python train.py --d_shared_expert=0 --activation="mish" --router_score="softmax" --router_bias=true --lr_router=0.00158 --optimizer="soap_variant"
Below are experts of layer 10 (counted from 0) of a mixture-of-experts language model. Rows are named router (the router's row for the expert), up (a neuron's input weights, with its number) and show model dimensions 80-159. Each number is 128 + 24 x the weight over its row's rms, rounded and kept within 0 to 255. Numbers have three digits each.
After each expert's rows: "gets" lists some tokens that make up at least twice as much of what it gets as of all text. This comes from a sample of Wikipedia text that the model never trained on. Tokens count by the router's weight.

# expert 9
router:084160114124137133117127107115142125117128117101147158115165110175118173121115123083085150154164152159157123135128105100189173117133128128136102143161128161105102107083143118138113164154128132153136123137153145085095086149123129136169156154
up0:121115146113095130095112123122077140084141141148068148076077105153168133129165163094148125133126134112100150080128111162146139128063162100121125114151135110133107151171150154120143119156086120127090129115108055120120082141108115121096106131
up1:163118137096094129125107127133121162141118128095101128165169137108087175119102155103138135111137145134174129126128106148143157088051131124130092091091131139119128130129109135105131122129135084142092147135135123135128098170142143122133130147
up2:128123139119144111135134110096086133103113108181143154134124125102129107117188165119125092119168143127168130114097131136149124132174147143155110120105102114130115128098110097126118116112181138115102130145119132121121163101071153168108114143
up3:134097090123131137113097189081133132170114125134143106124131100135099127123140111130127111160113166113089073103160128089134129150116128086086126137150166118128125129105138131134110145117158114110131161130192136120119120125117180139105109141
up4:130123124173126081127111075151123181122151106161131121120147123132144099155128130119153098141182154148125128116120143118125050112151143153113102099107094149151134172096127137130147125086128108152151128155113160098121096150128119107109127145
up5:106128129125125121138090125102123147172127151138159158084098128129130121121120147098132152172106162122166125114128098165107127112159139100164146143111131111150136117119104174136116126143136095134152189131108106142176098163136123132100144142
up6:133108130126128153098119132142108155134087151145139149145108165148176162121143164087135103179098136175142107149146138147085115122122131121075174153126143131128145101125153142113114140110119132179117081114162134116086103127151157128135140088
up7:141139147177173096127161061138120123124084146155125122131175171152131122135148117098130135114124125150134136132195136130128120128127096150188134120091134149122156146106164127052154103138119127099135130156129132142106109162143089157128133153
up8:133126127132140114147169119093129122136126068124108107081128105152185087137143134133112095161129145103119178148084154136138131149168128126146127091115153120126138128095118092139128148126078117142132182174100109112132161116103133150123127140
up9:123135119150150150103130122083091135097149090091141116152143173114159116117138115154130067136150139130155128129131133145141140124144136149126141075161124151139083107165166090132101121173119174121121147139180169137143172144139114128119125130
up10:144108154108109113093127098098152121127095116099086124169116141128125150127083128116099125122136127155136107142130102167135154139117163132129106134105133138119152175119179129167145092141091086119064094127122080145153104126110127148100131141
up11:111127123113103091118097132120099108091119115109089105119124142128097131096143145175143107114083153142127129172153128114122123170104159139135171126136084094123100178164049123135146130122157157140126122138158142121159124122123112136107131108
gets: ":", " |", "-", ";", " that", " -"

# expert 24
router:090131111112139131109098169111139113120140103133156121158141114144149182136129097096115115141100122140176127184134116168104128153114119094134113118113130143089130105099134147161104101109166125124154144138095124101138073144187126146151139157
up0:141097113127150166131108103098114136084124091139112093151137125136135136096116157196120092132130170087155096168117131097162134117121093098095147140168118132156066128150130092125132124127126114130129079148160150127131134205163125085061130148
up1:180128134114107115130177104159172128108069094131123126155124165113159150138073136116070133101120091171133141123073133125141136102112100131104110129201132137120121124129157139142150123113130135128140117156129147123193141137103170144124142113
up2:112130111103128132115126149087116170129113164147152075088145172141132171131121121095106173071059123121112120116156139123130125136128080126156134104099132121119161165150100129130120097136143140170153123067147142166110141136163144114139120137
up3:123165092162138118094161123135114166162140158118103138124143119128118170071140130103158125147114167137131136099138169107131082113112123155157110131143082142119133139098074118102128132088055128149124142144123136150136154076118172116146145142
up4:153120122089129138123153179162147126145131102125118149087134130152131108113167146091111119100111134140112164139171082116160107156128141094126167138134115138104102138142123145113135123089138122174073100112111125095142121111120147122103174139
up5:123056114129163157129123150092121123104082147189125130064119118099131179152099128124147126111105173114122088142111138137130137137104162144129155102135125125162117104143141139131116153137109129127127120140114113109133126132129109126124106130
up6:132081116133167120132133085165077110131160104162128118165098126141147101137112117149124099087121128122118130144159123102101141103128136138169091132119128117138112124153135115165151104143096152144152148151125167139146126142127118090099106112
up7:143063127145164129120152119128105131117129108128079161162115105113128117133114092130124122086113156125175111157126128111110112127160106134158128152128087142096126132151184113160168122119136111113143130120150145152142136108116131125123084123
up8:118129142137127141120134092092107183134122124124162119193156120168173174104108129125140123138080134112104083133135132101104128138157144134139131137132145146160118132119124129093113131119100135144097070149168156086140114161154162074131125122
up9:113143111104155162117099095096163126091157092165150131135147122128118143073131133124120129135101187082146098119135137129130108122123091135121103091131034122138124126132109129095124123091124159133122139127098154100100136119174106125082133144
up10:130109150111128164106158157113109104129123138157127126140117164114135126098128148092116141103128126112154088132168124154137129137157101141123112153126155088082159165093083126154145109125148179114112128126102124157146119179128115177139124125
up11:148154136123142141152128161110162121149126088144143164119144139122122109079149163154108096151097108131152133141184138128162108126097115141125095111127160110190126143160067108121096130147127127129133106107145132143087103124128065113162152149
gets: ",", " in", "),", " and", ".,", " from"

# expert 29
router:157098156108147138171121159113076150153159127160116130101124153112072139165140101089165113141122156089130121088141135120141085145166151130149136117119149081107115085138119140161139143160135126099100135162148102121158152117128085115150149122
up0:132125127123171142107163158079143145161128068102114138154149168133138111129096118137161126128114165102130153112116091115146130130129112137109161158100113116084125119139136125120139127122155172103109113125106133158122141150051111119095138118
up1:164129095047111152156109167102105107093154123158104148138104142139112130148127105132158146121150127112157114113159131155151128075091133146131093108135157117130164139147118162148109113123127132151161117133145130121143107129132133094142195117
up2:095114082138119114115125121144130128143097129142132158123088136137175114179172160089104121131130128149122115115125187163150130160107133113115147094173118145119152110105085148199118130120175109127129106158155085123150137131136138132148149128
up3:093127131176134122155159153127133094131171141139140153097113128112104133154099127125109128137117114120132134068128156185126122101129117129183134092155123146110132128171123079122114172079114134123166160108127178111162143074109139157116128121
up4:119129135142083108112116182139140156144176132144106126141187163114103128130094113132109112160090091133133118143116138181127107142149135137154133126125104129159122125132125111107165111142143114127175166106161131108142131113115134107096127116
up5:156120106156119082142088136132121149161122140132162163131128134119127164147107151131142123092145085137109102141166113113129085150133118103131101133177143130096142137124084118164086139104121118127137149176121133108112060128106112118115145164
up6:132108091062121115110146142145125115105154135118115106155124121110119144121143146111143085103110148122131123170114135130165118124129099150112095129140132151145113129203144118149107126097112101144117105146104107130103167148139136133134133151
up7:112100166134147136129120143130094100101161132117124125117106146105108165142139127105164129120163131136130132075152113099153111133122180130106120125075128158116094081099132105146102167119104122170156127130100053100114082101138118163140121113
up8:117139103223126092137155123135143097136100088096117152100128116091107125165130127111127149124104120133097131088124124147129151122152137128146124104128120176129128142161144130160113125163131128087144154086118193123099111085116127088113140129
up9:178183162118172133113102166148122161125123156130129131130127184155103097099107152119124118130158082129097079125127129142125129124108127104116121137134154126109113083142138168165122111146162144134153148126137157117127117120178145134135152108
up10:128173130126125126132133105139084120167153152100132133112117186128128148136121138131128112146131128161071133099136148128128137126174162136111088106111145118118105179133052113149134155146113167169164155138124123138146137101126123127157120111
up11:107120128119145154137119159123118106130118062141143135135129161116141112175145133128109132131163121111131152088166151128127133150107138141179177109167140129081148120124161126129143099126121139129179145100156153111176171137154126148148099134
gets: "s", "ers", "es", "ions", "ations", "ings"

# expert 25
router:126172139124100125106140097141148112148173097125182127090130118175084097142120099121124136156128116147124108164090117149128121109129136140120101105078144117177118131122110144152140114121090077135167150098114128081139095145177103146112170162
up0:114167134129135123142163117114130141115146104125132116122134128133124069149178118131129080131091127173127151139149137134095144114141148118106158131159071118130082137124140104085144127125158121133179126129130051124126117128204130122132124146
up1:128132134140126089145131065120081100194147157124130124180128116144103142142106071126141132183129165167143134160167139158094100088133154127123095138102075128110156142125082122100115123146127112169156146111135109134128111188101112137134129133
up2:118088143121133098151125144112114126108162106114125121105164160107126140191092102132128151100155110124132121127109109159186098129176110072125170117127133136118135115104099113114134123127132174125067103109122099121174124107120166135127126143
up3:104056129120139127085089127127137096133091142152115096114119112129155145125129149131107103176113117153147093123117151058122107123067088122122143118152118159133122062136129101099134132118122117120145146148139146123174146130124138124098145154
up4:130136141120134163137138143135110148127093146125141128115124144105107116128134155093155114151123105097133099169140153141139111157131129126109130118166098124140173123100122133149160133137110086137130144143103080081127125134085174148062134136
up5:113202077110125113105126118142166146168131123124134119102123106134133114131113091094170103096125123126126138149116154161130114100167073123107099103119089084147150159143086126128158170105138121124185123126126086091155153129097179120109151118
up6:162086140151127141091131173131137170105159065133109148130109145130129129095151156130124131171094126114113120128172146160101121108102149160090108120123120120128157103114156125060131118124119135214134159099081114147095150139134128106138147166
up7:121129080109098130179112126145145083070129128127109125166130138136136082117180155115103135124116137127130115135139134150127090111187169164115167133144141131135116123145124126133107177102126158114141137122136098106150096139107160154180126126
up8:138148157137161118136116149177094122185152143115135133115148167124164127154114142129134138118120134121198130153115107140142136127141125095136115148132122134145136130144168121106143129159111132146131107143159119148136152152118128139119129104
up9:134131158175089110154124114170101118103130123129083164179119173129091127105145144136127154127111106136118121144115130152149117113135150108122131132095128133133122091132143135161105111147095127130146082132128125110108094082119162101127156119
up10:094027143155132135107089155131125133145088130150069106122122114135127135120089126106100114168133120115138138100131150127106115165128137137134130099128113142134159141102126131022134127127126112087098157133137160117163120107129126128131118097
up11:093134120158110132116102094108128169112138127123171075138136182114151080142093120128092120123145103126142122116113169134134141129109124100113122143127117148157155129133123155121130138089101125148148123135167089151166098128190145146187182127
gets: " |", " of", "-", "|", " de", " in"

# expert 11
router:106143143103085150149117095136133143131121137170116109097122137090134155116138130151157094134131116168110157111120121143174114144150134174055154130109121122149097108120156148098143159074147165137144129128130133175095168130088113157126126139
up0:107102054125139090153105128120135094155145091137107152127113126091172119135123133151080070078138137107154121144125162162132099107130132098100113143127091104105185152144124123141126134135106148188103149138103125091148131126162151133141127109
up1:114138096127138102147168121128116088085117130142108080093072136162144137131162117109127128113102151125152127154098144128123115112175128140132096127127139090122129123114071136129105139098115180127123097055116145125121106105137118155145139118
up2:134095139136105109197161117117170130117146141125123137148140154164126100110085127138095157124138078126120119146100090184127132104118137134145112155141145187189102133147133129096088155105136129123135181131127116148113132154110111164139124131
up3:124106127151130138119109127132139117143137147112187115108074146124109106133127089083125097108127138067119104141128174135196112125125098146136128077126115134136146138136056134120117116138139158134133143143118143149127129144122125132117096156
up4:122117108105152105113131111136113113125146129185119106148112178137167157136120130119187155128159121137128138116070133159091081157127124153146118153116080142138176157140124095158137123122127112151170121141096155102117119141147164151144061128
up5:052136156128130146129126137119172141157152129160131129125164175175138105168136167100126115127139125175104143119149112136143079102156144146132138143126131142154130142127101138108116131108072138113121159106137116147118126075118143122146129142
up6:127143146135130140153127076163064101125161135093117169129110114104167136122134108142171089104109154135118124137129131073060089134148149141081143130128167098107138150133122134123127085130134152139124127148145114094124095171130122155129136138
up7:134116131116093088141121128163132130136112123087176113140090132108113114105166137143116089100100151127116123133135146066138084125128111129138113113127154129097096137108149142065123120104140175100141060130129116120087114141112142103127086118
up8:117142108062126105142171145110117157191110122130136148191128125131104143172105152124106146150085164154147119153128118149123133120117143121138121126113109106125096128124156113114104107119147101138141174119103138070124071125105124135089139132
up9:075078132128159058139137135143149139111124138122118092123138135132129157149124124141133138125167102181135073118132112146114159147132090178116129138091129125126133125134171127142129128163162134097123176139191157128122157146137096083081136107
up10:159164136117092128119125118095116154126173099085141104131130159134123130148069114146139133152059136138147132128103134118121147112166128101136111144130120112132110140147162106149148148123130099104126137128077126128125093173169091160102122136
up11:177128134137104147124154188128100085148128120104090136147101129114149132129076126119135091118137130144101113145151107133121130117131134094127122122141132089112115136153101138128117128109135095155087130125119120120096130178064067186145112130
gets: " 1", " 2", " 3", " 4", " 6", " 5"

# expert 22
router:128111127141111132128102159131097105135127126099126099109152122166110157152125101122112097121055134112145133162117134123127126123169180131149097095144144105159111123105131170104140129144095082110131161158139158128148071152168089154115106153
up0:137085131120160120103106157126175091100103137102185105119158148128147153101137114135137121139123123162181130118125124114140142138095135121122150149122132123102130155038128127121064130124126137159167131078087136155140104188163155129146118149
up1:117143156147146121144125128110096093060092164118098100153116160157124136116087162109100097116129132142131136092131104131129121137106148150084105102136093130132140123056185114130144142129125110095132174149132131096133114135131139105123097100
up2:108092130128163102133086119121114112166101098148115104131107152126169124094116091079104118119128074174090107138149118130097131147128129122163138108099144125107130100116128129120153166107120103176143130142098142165084138161121126114089101131
up3:133114094109126160133152153091156102114130141156166145139121098139142133155103120141130122136167154168120099145087129211137081124127155098139130141126087107144132093196156126131134075152133138149100133119127090119119114146109120173101138110
up4:118146106120134144129120122102115114169066137122118149169123147102129091122134081139185139064132140120121140085126132169141098107112128182129150125118130125140122117151123131170128093203101160127067123188131086131124128133126132116168112100
up5:169115149106115105126114150128146129127117129119145137084104174105115168138119105126111134117101131135117107132135177115116098110135113125118120131075105106120130071141148126160173149109117125126072151114101101127086135124121139126148073102
up6:109135094092147129075131163157114140141095107117097081117103191145135128146147142132135136106148096112150164129130102087152102123192129146156136122174121122127139132129153149119105143132141158136207132121112128114126117112127170120118126119
up7:119102127106135143087165129122140126133085105104121108125131137112129162171119126075127130117129118126207104120091122056143131132132139123142130160156092149131158158138124134134109128129153162112161151132134131114148135135110164107133119126
up8:073167112119127128113135129186157143149138113126135106111116122109106082143101145130088147124145120176133126121142149119163102081144085129104104124124087179158116112116120130105177114119108134107169114156121148094127092115179081138101122114
up9:133068126125112141124095097146184169126136132123102135113121124151140176091137128101109127069131129120113126126114155125129088126124121130128180134143078128097139142127143145135094100128129134088140145128098119098116169211078134139168117153
up10:072153150153153173123103118116146114193135101169125075098080127127134136133136134136168151126132125131140143148154121131093118133140091146102130100166122106124084115104125124102099116088152104109128121110159162125098085092167148147100113140
up11:133216138123078127125158127152078111136142110115119170128121137101088098146137090131168149109153133116108128108189146117125153094114129149094108143111117115134113110141151156118113118149122128123108119104204133117139103157105127131158127109
gets: "a", "i", "us", "ia", "is", "o"